From a checkpoint of a small mixture-of-experts model trained on Wikipedia: 372M tokens.
Below are experts of layer 9 (counted from 0) of a mixture-of-experts language model. Rows are named router (the router's row for the expert), gate (a neuron's input weights, with its number), up (a neuron's input weights, with its number) and show model dimensions 64-127. Each number is 128 + 24 x the weight over its row's rms, rounded and kept within 0 to 255. Numbers have three digits each.
After each expert's rows: "mostly gets" lists some tokens that are sent to it at least half of the time. This comes from a sample of Wikipedia text that the model never trained on.

# expert 2
router:093180126112139126151166147155159142125106135148112148174106133133143147147137123183138118152135142102135144117155093127109137122080132108139096154125124116156127128123122179128129132076100116
gate0:127096124134129150104122138113155138117124131125164132131075124122116111155107143112122142125083119154123112121091137090116110113097129118125110128160147138160154111094118136143133125150111138
up0:149085114116163111118092166158171090118126126132144136121075106139115121075100118125080169084120127145123133101153142116124124146172063132081098164144123114152119127123165118117124139123130150
gate1:095108127133060111143127146171172178131113134122112112100187077088181114093102112156105162147097139128115095140124141091111150159139122165110093144150127124093133125175115120115147126133136125
up1:149132127125055108096093154125149153151157110149146101124106093092125127127166076126102104104131155109103171110114132112113121158133133125143162130111147125098135108097158126164161123149157131
gate2:121173136152132090182101117128126144122112138130131139103140133140173146133114107132097124124161126168096148182153114166089163105182127117121095145121111131147107136153190152134139165151114125
up2:115156120148123141170130112155147115119136136162097158162119156099148133099127136166099119143141110124152152126097132139125178142135161123099130124157112118157115147135198147094133182122135152
gate3:129133097130128125171154135150146141106113151116130143118120073092113127102149135118167132135163111141086141117191111147142106116122149113130130127159153079135100130125131147104133112132141141
up3:156123074114131157149126164191133115075111156127138130115145078085120125131143130117188104135153150117114135122143166155148077134104142167116120087143155106152154097137144122115144112117113137
gate4:110145119063130144139118076127153100090103112107109150087127144149117099141100163134127105094154091111094132155110121115158166128162131101118184107117135105166148179170068112152107125136135191
up4:128103130130154093107128149080107131128115164120132095152148161141125145092135129097137133162143157164128119090114123138131117168098119118137093114125138109056115093110155156136140129147132113
mostly gets: " season", " people", " album", " time", " game", "ation"

# expert 1
router:138150135157148136130096109134131140128101155076175101118183183110108117135126119090127119124095129188106135138139115146144129107127147161046165133108134104118124130154096141124128115130108143
gate0:121134159109130145127117100112103100137143165097106093109128160141113124162135133094151185106133141145121112077102151161182121119148124112133106095108124063149123119137157123195107118110115137
up0:103186132121148153093104152173103111109158180103097117100133126084142134104131112136122124063118142142158095107118105175160125130127098118117120143144128116138116118154109088170112131088115140
gate1:129165153160113113128098108120159110142121176116202116095168133103131101058135103143108132115118155152111105142165125081162141151160117090117123116130088137141174113146123180134120166122134124
up1:151138090132117095146125118160183159104164132149147130133134106073150144081096118170114116067134116101122115099119160116157123147166118106134124100118107112122126123119113148139132128122150121
gate2:135116105133138127138160129119109139152134080110162055113137111107145166118090143152170148148128110121113094136112123120131113151136142144131141140167164105137112154140113101127081138115174162
up2:114135154080173178148141125157136123130139119127152107130113121130125151140142150158123147155093125150128132118137102145124149095152128123161117111129159136114099127092128130112137115111124147
gate3:136162089116123142126149120155145093090164065103140123129137072119118099129135126145136107131089127102146139113132082100157116176121147153141161124103147075139158083107144163142100105106136126
up3:120092165154127112170096131097124138127084135164119152163128144147162153120145113130111130106182098156131118136121167187101160141136105092116115137161113168155112148149167104135127131124092122
gate4:082098151061096123151126155139104186104118122112099102160165114150120116163121115121157137088092134102125117143147125166105084119141136140115145117164166119106161127129131164195132100165130131
up4:120122146074114130136116132115134139085131130133151126133113108120177103116112126125174151134085120099097136151144145097120094118151160158152159106138161104107131110162120157152129094169113143
mostly gets: "- Kingdom: Animalia", "oute", "adio", "| Party", "isher", "ift"

# expert 13
router:139137154166103134132107132086118164125152115123127147145124134150160141096132142133095150118110110126164137121130148124151167131140125111109137130163125133150119111109160139103147129133109082
gate0:129115122119145112149108119124112128126116145175138107137156099137114070110106120114107137210143124120106152119109126107146135104177204108131089112112133110125104103095151106097157121155110138
up0:100166144126141143165125163147175144158116102134134124165132113114153114193161114121162124115102124119169154104158124159137138124183152146088161105102123133133145120121120161147129168133145115
gate1:149107137116102109155126146117117113143121152144108105067111173117112130114097122085093124100132138110109134086148124144130134132144148137095115152166133130069146123087145120131181139106126144
up1:140072112113104109095103098107132089133098173161118103100133121093114131151117134122108132112143129129118099108154143133147134118126154132120144098145124122109147144114111141134146070105153147
gate2:098091128111177109136138103140115146104134150111106134129149128135132126098086165194143127147111109103097130181095113142121160122122154154119110129157152142104110153107144126121105122100107098
up2:146133124161112132151101138136121112137122108103181128103138126092107151157167113121140121102153108154141094085173152147144093127130142124130115129131109161168166069146127151141125174174126152
gate3:106121145098126202087138112145161143112110131139106152120101141143144154144091152160128129110122076157117113119130103132141095135128124092171111124119164153133126133104129192138120123119138088
up3:120127118153105144136152091128148113102109144121101141133106155114091136090065101159154136112116140156104136111081091113119153154127120073123113116150159162159098094113117143121116105143072177
gate4:122154187144151125116127097104122108110111148145164082144073142112159104096165075127138145114098107120130122122133128123122171116124130115125163096171145116121163161120135136146111130138164145
up4:126154144135138134123115100140137093151128120139168119096079127114164123130127108154126152096119108125162166140106154105145136094134125100124140122111116116145147169131170134151122108144114146
mostly gets: " was", " and", ", and", " is", " that", " are"

# expert 11
router:125129131113137106112112111104113089110150130177115131119143147105098138125144089118146131147182112102103122107116182159142108187136110120145143185169070168145137115148144133143116129145108149
gate0:110169185112120113163137107104150158170086154122074139119091073121094078111098121139102124137115156151088177126113125105124123136113129144099101084166138139111110106131178172130091105160135112
up0:142085103100093144142106129117106115134116160143153162133157123156126124122112074119080111144116155137188100118162111130096126099121141119142107133125101124136127159145133110072116148128145107
gate1:125122198146110122104142120117121108150113134133128094151117089147103151139143119065125093099120145154170104107106157121118131119169136117094089152090095142153104140123121124145121118157156129
up1:110159170140121101088149136130120114144114128128142116141093065175110135127138133067110096133110123137174109110109164110097103113169125121112080145095111144157129141116138145126147145144149156
gate2:095109087096151137130122123109157116108119093121078112123158162130126144146096130144117126076177109077137109154140078172129158104143157162100135105106136113140103181117140142153185114130108155
up2:142162106137114110137120111099153150129107097124084117125177125113120195140138134133125115085141117120107147173194086110142143096150143114122116091115118125118122162150113126141149132126101115
gate3:126099120096166134152115128133092117151113158159136129103153181136121108115125115165127123163085145164113114164149131150171130118144156159128114108094182121121135134102133130105163150139118092
up3:110164118121120094128125109136148163099177113125134127138091096108134112127117111126160122118125110101164125076127138120088093145114116087160150131121110179152139114148128127164092109141149142
gate4:128140154088133133088128105125134196121114150096126127104164133110120171155149128116128115132136120135197168135089138140060097113131121138104134125154131133115123140122081123114134130158114140
up4:131123087149111180134167092111127139133135128174123151134098073134134093115143156126153135100100117102090115110139135148177179134102108125112115148133096144135113112140132125126104144098144121
mostly gets: "1", "0", "2", "4", "3", "5"

# expert 15
router:144107118155144120106132124126094074095120127125117126142137161158140165117099175115149122123146113123155123093164145161154139161134113154154117121144098111125170120125071111111125112150122184
gate0:108122095132099124134168165129149140110135149102114125103111097108109175149095131108150174152123151140118153089122126131147117087097118159135131102150088153133121114130118099097101121143107064
up0:122139116122112144150147120106111160138155138143138111074137123089108144128123118113176148152134112149163124096089108101125097108098125151144171132143111130130153142140094076129107106104130128
gate1:143124125120091137105116095103114145142156097126152096111155159131136175073124175110160126136120148126096122121126137111128130134133099130137120128122165048126146146116160122157100135113136109
up1:135104097115087133134144138100104154140090116167114104126136141104076169114101150126127120134083125154117133153110150154085141122104102122120105107122093120122116145135127162160127120138148132
gate2:112152114111137131130089140118140150084095147109147121090128100137157114127109133104147116133119094129148135098149124156092098115123154125161134099105103120133115113122117123122091142097119102
up2:114152146142138114150133136144109150122107113127131080133121139128157108142139150113146125158126125159195145148147146149111111111142125133146140121129130089100139118131111143124107105163157120
gate3:114126097161143114162114110128107124100113132114120075124111149125135098105150138132209156164119134126126137122160130104161143147110119170127098166125115112151161133100081086137081107152186101
up3:148125153148172145115164093134136134159119147087149126094104110125146095126109171105137139150110145095159126139204131117136123139120145100139128153132141151141157116092086135088141176142143114
gate4:090115138114132113140050132148108083170162143124113140095123106159132175119118144140163113142109156151158122115089142145092098129105142168147100073164160099139139134152141155148142115096125152
up4:099153124142125105115117115078143150152084099147125105153101124115129108151163104123065130117158112171126135114095111140154083128179139088130089142116130120112162135151126121078130141104115156
mostly gets: " Al", "°N ", "á", "″N ", " U", "ou"

# expert 0
router:134075110134168166127127107127140146081119112111089138158140136146118142127161094151120087143204160098113103147151138127096136116084140102149139148110133125159126135106158106131141155104171170
gate0:151132109136105120084163144123114162128176131088110094159133093152100112126115171158140119131160153146092108180095101157107099087131149128132165127110090117138114097141103125087149106127170159
up0:103146103148135127130122158139155087119106127125147164130118120138137112147136146145102093146130145086094128104117138103107141150108177078119093168111139060134117101125106118164153160100139144
gate1:162099099143137095107100117130073132177140117115153181124102092068139148114092144128138106121080112142123114132180126112079152137104153137132140140097098126106122137126093141122138136115112114
up1:093087071144176112165167106133090107145121139116126135094131112125119146098113121112125130111121141120132126128113124109143111105151148122096154125107126134136124125127160100098142158137150108
gate2:143143118111118164172149134168091137133135094134114125178145126157104142126123134145148130155135134114115112139123144067161135148080126121164159107062139123099154134150121124105134148120125130
up2:130154112129119184096150165154152118098147116117101128181089139110105140135131160111157106156126136129114151112126080104127121150109129100132146146118132138090116134145110116090135104152133094
gate3:136118107148123122145109158119135093120113115125134114136130139161130150128091145129128119061139132158096117113108095170070133126085139128120133170120119178120135125103163166139164172134139154
up3:152106196160134133141197130140118149085127116108115147137159196138136114156101100150147161123137170113124119088126102101087145137117151097140122083115127131162145160132203111114115147142083144
gate4:107151135107097137093135133130127145141142169126096113166123128187135099116119123169174138105149159136121092175149151122149111057094178161127138147120124126169134115129117145098141145099132115
up4:135129114153151127142148140117145118131138118138151133090150112100138158111116134122108146131095104131128128088141106109118123217176070106111111086167112136094136156138126134161146157096073129
mostly gets: " high", " light", " available", " increased", " % |", " More"

# expert 6
router:143131135118130128140114094148153144074163111161091162091113126118068115123099094138145117083157075089090126109076136134131166143100077138118101112163086153098111072079118109150130123129108170
gate0:139147083139122091151104154122155172129113136099165131105139123137130130175085155158138184130168111091173162129140088082120159115107096107120140185117115110132106098140099127121112139156139157
up0:166111124141162159100140118071111083112161102110108130107093100089146132104124111117106106160109095164132104132100143133164120121160145125171128103125147160099162173144145152139123137148105110
gate1:119105121096144142122092137131100106118147178138103102148145132096138102140144134111164113108111153164112146147127126141099094106104139156171078119123153096107153148092104134072132159138139176
up1:106117122120138119132095117170090106093133158105122100126110154114137112105127119117150118134165114143120141103102130157069144162133178154115099155092097146156146133095075111079134158099144129
gate2:120122136126153105167099118174128135150136090068123152154085162107112136119128122145091177099108071148134121146106104145140153125123123163113142123134119143145087159113116135127096091139127097
up2:146123135094144132080137127126115084130123126134132108148111116104162139112122117164077091142122154146117150188132175109167103131130193077153103141129121135120107110141113120154169127134127127
gate3:110177121128133131136095129136170147197130169151156095126146190120129138141098128153122134158135119113094131073148146143104090137132118130166138132121136143163115128098084139123167104102118121
up3:130086132142159128100181131123089148087155123129100151132099114138099097147134113111193108106144120147153107155104141091121153144142141126122112135151135114129117138182163117134099175135126146
gate4:115098131116145098138164097077088137155158109104102139098097166152107173133153113143174063136102110134127145171136129150111139135108141126127160132127146160143133140174155129116203146120124139
up4:151135129151149153123104179127114116117147135133161150122133131103128115123108074137154173078141172114131124138129102114122152118157097148083151071105128136124126113145126106105113101166108153
mostly gets: ")", ") |", ").", " ==", "s.", " ==="

# expert 7
router:116101083112128114084172109129139059097134136152103106153098111079163085158127133085105121141096115149161142122110138093147135148157178140157113122169127152157114080121183131128143116116126109
gate0:109152090178136175079109098111116136106129099134143127097134096123138111168147123113174125128088145164120134101149104113136130129114149116095116111102149141114105133164147117120120105151161110
up0:107144127119100128119103124092118136134135035130124124116152126077137133133111157161161104134134153099163120118157097091122068137073146125132121121118116120130126116141142115122131110118110125
gate1:102111125096137168126110115139129144133144110091134148117088092167147122108142166117117129114131145104100131126162147136136128088110153116158159154105150095089113148149117164139166117167152124
up1:144119123126166139131120157109110134125119119144111152147114136120103130104123123136109174082122155095125115162126133103119100106145172128148142111141136122144141114121156175164150114147112161
gate2:114146137141114121095104128153126105099115122145107147121184171124170150092122174095100142135142161138168098120103135163142124163134110123143136099104106113146133126129109114092121122160102118
up2:139135145187153129100136115133139130112153126123112121107179155093148144111079165103140155096104112119158073090118158128131164126161134095152131111114107104130127137143124105090121124166151108
gate3:122146117094132108174111112129142164129120149177125145098089098113107121123134125119157134136163095121146124181158103157126127110155102145124101110175121131082124141108145141134113132106120091
up3:128093109150127126138116125176187154092154143119108177150146130159123112075100145090116119131148140114135124119134149106128135178175130143121090179112128116130128149102112109121104105135100145
gate4:124155154108114121176132153117109147146089138149141121128118181132118145124121156128059131097147162100141148136155102160155113109137131155121137117116114120116164157142160142133095156132144111
up4:128117112127156137130114059162114119171116185100128109118127106141137101149114113132169110093139121140104074093091150097139126123124127128151105152159156147114105122130129140149143079093110154
mostly gets: " a", " an", ", a", " A", " as a", ", the"

# expert 8
router:140136118073122121118134110158142152126121110134103124143135115117130110127145131181120084109119105144073180137153115116127094155123144168119120120154096108134109132103102140129126121114176158
gate0:099123136093130145119088138088113097163122141126094102123127112118166117128127126128127179099149137116131150104147135100139139126146114128103172138165162128150137170123103164157157107130103140
up0:147140112160108152143113117132124169133095145128115148160171174111121124133131105138105137135161156122146127144103101116113162128090140109112139151097106140132101098130184100091112111118125121
gate1:161152100097102091110077136146158101129110138119098096126130080142148106126115147184156112118155174123145141126142120142158147114144137131099154108122085119131132156086147120125131130179113125
up1:136117122154117105100144149136105091112137116133157139168146119092121144087099143084132098132145180137171130141141137121083153122158129107191146134156155154137155083176101149128125076126128108
gate2:137154102171129128150139103133132103128168103139142102114108119097121088134149161109118129143140111120148133161106161168154114118137107132168131139114198161101113139152123155146113124126110148
up2:151114112123058147103102070118150081115140141180124079126106145143135158132118109131113130116153090125146101132139129135139129126088147122165168085133182135101156120129160121122122133129136118
gate3:093143096112103143136117126065163133115097121115109138145163154140120147089144155101154146102126138089141150136132111125168094071095137113096081088144128112105146075113104139162118106096152145
up3:086144153151101101115136124119168132145119123147130147126140114173100105172127144153121157101147155133106128095105131188152100079111099107157114080127130130122151138155088137074159147129120155
gate4:155107159105121117171096135132104125127153108107122110142140097155163125101113103089106129113123106097134133124151125128148156148150119114115156104121153142148097116142132113140141100154168124
up4:162163125131142137058126102146079133136114121081149126137105099106150130147110133129106114148108155152123114140132155150174109060096162108111121115126113170123090112160122147103127127136110146
mostly gets: "|---|---|---|---|", "|---|---|---|---|---|---|", " part", "|---|---|---|---|---|", "weight", "wood"

# expert 12
router:117106152148141148097166174121145115144159158130146138112126114158092091149131091113119118099143127117097135098131127115127086101191120124101132114099156150149141134127124093144135148146141127
gate0:132119156131142124141113121123170116152140095106127170101158082139117094159146117156164136088098104106083132152098069175131132122115137178136114159118158095099106126141122094123120111117142107
up0:177087139146114101092126170100147101167187117161125159095183089123139137104154149127134113135127091151139129125116078132115146152126112133123167171138153162097093128115138108104136115135142108
gate1:109131124117135156146105140089145139121157102133144158108153122092194130120124121092136173112112101124088123129124141150132096128113130121097134177159114128116096125133089135151085159144147158
up1:085099102156136158125180115111123164136150184132136149138109151106081108151111145109152106106138148092157118095175149137070127142116118158119101150105133135139107130110077151123120099121140087
gate2:139127132157147161133107154150135129131105155100114092143156143098103155091141092168140139169138081122157146091107145156188149153148132127128102182101131119109097160117079158126091110136098099
up2:131134116131142131139131123144126143131140152114100125080131158119138114117118116151144122153114151171128163134148176129152149124135094141084141135101148152146090136140102133105170111137143187
gate3:107152084130132146144132186103169127122135086106159126110115109158131136117112126169133146137120155123115113143099142140181171121143102137119105121099139127153071114060151137141124123137095107
up3:144108124138134116144100109159142177129115088146122115144137118087106179145128089154136117128156087117128115135159135114106128098091123136107107101112119097083159143142140137139118093101170186
gate4:107104154069102157128149079121119085168153157096106109147108114136108087154119059129120128091122101137141135145117117093163099145118130145127090122115155096145140123136134148140133127139157140
up4:150122111080150100148152159146129125105128132141088131124096109117068164105099178175145153127155140132126128158169136150131170146109145140102120129122095190129172121127126121103135077147113154
mostly gets: " in the", " in", " from", " of", " at", " of the"

# expert 14
router:142144129100100129150132113115115121139140100144166141140134122126114126109130175105153086158139158128139146092112180116101138134117078133189108170146136175110114153105106130141083105115110137
gate0:107133108101118085127162153175154137130140104108138128123130163129139140090124118133130123139133128121148154123118122171128139114091165117118088121102106135109152131156126119093095118130129131
up0:149104085132092122163133104163075139106105131084119167104130179123111138159118125113115117138105146114154123192122124152139119130089113094124124100108126088123176099145119123076109090157140094
gate1:131100133142086148116087160131158155148103166098164144139104114102108115149101127124184150154132067125107122105122124117137151121130129122144126114163151118103095099121083117084108132158134134
up1:104181154121135111174133149080118123107107079126135142132150065129168101094120138107114142121182171149117149152166137113080129149136123120119179153108105100142157122158136131147107117160127141
gate2:103116070113139186138150113162132123141161127173129136169139158183156136156159142126126149158106139098078142088115111142124152145139179098115155130144171152139103131142110109143159122113123160
up2:124110130127123138100135162127119099129181100154155185158146114154130126113138118124165151125096140107073173080151083123101120126132147092123115147136120107118116111139095037116137132142120157
gate3:123119114138127087099113122124136128144125123158111112106111116120154162128112118124124100100100154115087132169120098111133116110108146117133161125061075150138143109136105154162116120109173136
up3:126162117062087124076112123128138123152118197132097136116114136136111098119169124147070125101155138152143130164105153132102089123130150118152116140140119124123141158132127090104125147132131120
gate4:116141138108114142113182102093064169107062127125134140143130127137112114148138120128139106130142136073185168109142124084103134174153144105074151106116103107131126136132124135070116102150143086
up4:116110131115088143157124142167083125103132113111116113124153162100139143181149105163150100166093090107117150081086133112139125161190130145154135104135135111173122128093123156143089078173155129
mostly gets: "ff", "ck", "que", "ş", "zon", "ong Kong"

# expert 5
router:081118131143095093127141109134137122152151146139110124162127073111128144141137109117106111157136111080132147126088084088149142126124093114111104092140134151104128153131123155108073158143152122
gate0:103166148162116093146115177108132155171120185137142129130138077148140170092127113130178106149096122101162163160145141113122122131128179128117152102108130140103138135123132142098109163146121128
up0:131081117122151130126142120190133135102152129146112153135123165128192078175138121159156128133112151166150117089128126154069090107134095124119099124152118138148168139079129111137126099139128148
gate1:063129129157083175150129122165076132102154147134116150094122143126131138125140121141158122105104116093144160124155113127151161106137138147153137127133064103124149152120129141120108127129142137
up1:153082125182114162136125160145143144114135156145099146116099168118106103102117139121123087107119145145096140155076104105161173097130193146132131177137114156128116155109095153148122135134163131
gate2:126133116102170142116115177168099108154131103092161151105136143128172144134121154129122154153104102120132147133100133180112151097082114128119128106136126107094136115171141171173177123140117133
up2:085120137156104120142135114142111098110141102110141116105161132110138122147090162126133148145111132119163150115107111137134099135119121132076087093125102111145138090129102115131115076176146080
gate3:172131096129156128153106112143102160140164121111112094076171115130115132175160145120159107112152140160128135125152109085112144140113143119156204133171176151129080142109130133113091105102091117
up3:130129077143126143058154133090150125139091142147112174133126130137161115113132153083138125161122167145112159160114142113158148164162103154105176090155111091114117114118121074129133179116116113
gate4:081166126100102112168129100153095168163145093123183102149104149076111151110121114125113113150112144127142134133129130108108139080102136099123143097099133146118134145094139164127110122142123110
up4:123125111105102137172122120139115137130093129106140162148139147108153067121129147082198129109146177141137168136130109070128102110116115133179144122125107121125105136140116154097132101144099094
mostly gets: "'s", "'s ", "’s", " television", "Scientific classification", " private"

# expert 9
router:128135123171131125165086167122124140163123134105084117116116128126155161144150172103124157124121130148136092161127129154142135114116150130140152102133154104121147155189169141114177142153132105
gate0:129090146133086124126137102116095123136156145137144150147143100145130156117092166090139117138128145167121160146078127089194124172137142152156127127105136158118150113096133139113135089148139121
up0:096165129169094118136140107135140143160139131124143107127124116150160153158112188135137125142122165110138121166152100112142130116147114096181120105102129153118096133111146157134139119099105134
gate1:119178166116136144133092155115102121132127094096149112108126105109098119119187102145147151146113077103108148120117137132115117112114144127153108097102114114122158121156172142127153180136124123
up1:120094135127087147152148109103138108114106158081120139123128115110135125136129156118095146157161134134154146121122114123150100143144117136120140156147146126163086112092149142159088144152133149
gate2:149107134127152122104144141166136154118140153174126107119143131151158168128122134166154112128172162132125120154087131155163110117149131118131142175101156148128137128191107143116105175144107117
up2:116120158133160128122119130133159115151106163122103115113147134115116151141122167152180110107164118134138133123114152173139129101130120116160145142107153149137127123191133147145143168150133110
gate3:111139143120104147111095149125127133108154132087160131126170137124147176197107115164189130178147118120123140156070148140141158124110131091140138145166135134145099106096158139082147119128156093
up3:142119112096134124127151124108164129119138145126099136117122108115167111112116166116147132126113122143164144142058146116138110097141137100155103116191107109106118139119133169123138130114102082
gate4:105179121114126186176122116136131089109168149114140101111118140137156109157184154095109178118079109105114143109124077137143062148130113114144141126129140068161187160148107127128126099089144134
up4:135116130138132141095125163095086186144123092143086132142105124130124085153151170144120081129160136136107119101114147147132136110149104115118137113136146077170167133110129066124146108160089120
mostly gets: "andidate | Votes |", "- •", "| Party", " upper", "| Silver", "| Turnout"

# expert 3
router:171122141114125172116128166101157148115129136152118122129110068146092092130125077136115145131148148137114096175138104171117142089138153118101108144096133139137106131103124106128125110070154149
gate0:127088163099144153140124146143115132101100165116137096141148105152159103079107114114115124121137104089141081175129112091119101144122129103185090088141112104125128118098148104159102137099145155
up0:128079129134123151131107130151173105170122129124157124124137105130114113049066155176116089153160149096175110139134105108137101144098104106128086108120097114143122114101150129161097155080128135
gate1:132127139084169099178111125115125145146166138162121132151131147162127161073124105149131114167157112140159098106140134124135112120137150139099136131104100136146144158107167120137141165119127103
up1:133115123103087110144089086114143132077128153146139140121112145139165110074088089145147134166198118151141163147122123130134093085183083121098138154141112118129145126110143144125126116109139120
gate2:167142130121151149122129133105128145137094111092154087130135108136120145117099117147142114114100145097128092134110112139169089117120124094115096103091136107160183133131151163143136130141103133
up2:110159145166139149101139143088139128083150131113144158127161127130139124101162131100156155140125124119151154117131146141101123118147102136097137092156166188110106143135105051143154137119127085
gate3:155097111157168145166107149152103132125130113141120121098130094118178134107115112131134123141144123136126090124085155100116145143136143108164122116106157084129154104104104120138151132164143118
up3:137111132147121102134101153127117091087138098124109124089054111147148164124108136124118152138110153110120120169114113138087129130137131133175131120145147067133158106117110092130148082134173107
gate4:144123126149106111149129094072170103116127101121156142085125101125159107132166127153082150167127135143148110126084128120160142141099123133099155090119157093141128123127148124099121147096084130
up4:148094133108141177154135144108157092149093117093163098086157110101144146143111128123146164142144140077104146165104106139086137113136129126108149145140124148098132144139136132098172148106097118
mostly gets: " (born ", " called", " began", ", which", " released", " played"

# expert 10
router:149118120108093143116163097153108134116150133172140144141118154119119108070130086129137127102102126086112124111135159111096084159112133094135113112132117157125128136110101090113082116112144156
gate0:112141127098134107157129162158138128128157115147153111163141102150129191147119127135139151086121172147104114152109133133118141083100105064109121090115119180099092114127136148158116120168112174
up0:092149155150089162112148142051181118095147123126101130116080103133143127133087120159123152163148128145114128153099157083108108132142138102146084136127102145171155102121160108125128143123140121
gate1:118136091138178134089120143155151165142104115121151156138120119111124159121102099095137113114133137116156115100114118132155171143160098125097140145137092136100130090117098125065102127071141094
up1:123087111165113141069144131139131140162120143150158160127101127096134161106113145121141123140101154133167129107148127137094148138102132123133125132138135133151168137130104166119165114112116151
gate2:111106160134113131101121165102145112136117165140175105127146125130133164143113121105156154148150146095129147095118120114109118121106132147126117144106092110132139119147109137115114195154129163
up2:102156158153145120117129131127092158117128161103146157140116172083176156129110112095155121123091139146134132136091139099140116105149128147163128107077112136130184083137108136132106158165139131
gate3:120147138110094137082167100124097153155104158155159124122140125165120128126123139158122106091110113149126149152099165153133109094105122117121234123148125145081148142137106175101128142108091143
up3:150125154116132111096143150139096098100208098159133122140140102143078111088137116172093156086144121116119126121091136157122109167097138153116086131146111114156112120170136149135104169143150146
gate4:125138065180118146105126133103134157153149133137065141120108146139138145116176108145135113125098101113091133104106109128184081131114136120140145109112124113138166134122146143149116141169124151
up4:139135131109191122142127111137094132139105117111147107088116102178084120108097117155114119147153143077133161119135133165131201076135111120163126132132125145128124150158104149154155110128144123
mostly gets: "shire", "TC", " City", "sburg", " Metropolitan", " Transportation"

# expert 4
router:118053095131142117161120147129100155142141100107143138065110092100125140186091141167153210126142135136180162137122090126120146142135123151112154129098111146120119131144131105108144136138122113
gate0:114097138169187143118114147128124123113135121160141123144109132116077157099161129095150135165099142118147142125153148085128098136152178095150116110077156084158170098102131157136126075119124122
up0:129149129110114112153157169117108101154141143100132133168150129151136108176140116154154141117123113123127126136095114152145130176119128067154161167128100167097115123082095091145160152141114142
gate1:155099135117097173126116135109151143127128111112141105119184113125140155136099163110128141141115126137135119148145122128118133120171074121143117148137139117164150118170148141128169142084090151
up1:121112115156108100135124128146134132099132147107111132084154118105151126117151092138113141158127128121096134102165153093124068120154116132131154118156108106128137101157133126127124109093080107
gate2:139121137099133157153114138110134116107144104153090108146088160108126101074101136169115148088125131092143130132127131132122127118105141164166157152143123148076105140163128146134151110095104154
up2:103110161143107117113112107115121130141144122119123110142112096117133110131151069106176177132125160107144147158152151096175150138136108115147129112079161091124098089092140095112128113127152164
gate3:126129078117145104131119125116127136145098094160167099128128144160084127156098131097127181136114148065147159100134155121153121163108136119166118136103133111149136143125081100094196140133104140
up3:155087172099134137141134107129128150136135154153109115123156112092157140093120167163131095087144095142092100126082161138109135125123135148102150094144119118094138103160168166156131110138127134
gate4:166140127144133141114114150154128134151131085171142083114145137153087152162165108118122111117165133142136156151132133119092146141107133151163169169112102100141088136089183165096121116143144092
up4:152149115195120110158111143140142126144120117146110131143164129138156137108122104103102131123110149165123140150146138090136139121128109141143174137124138108159155159096130138131097096132176094
mostly gets: "- M", "- C", "- S", "- P", "- D", " / ("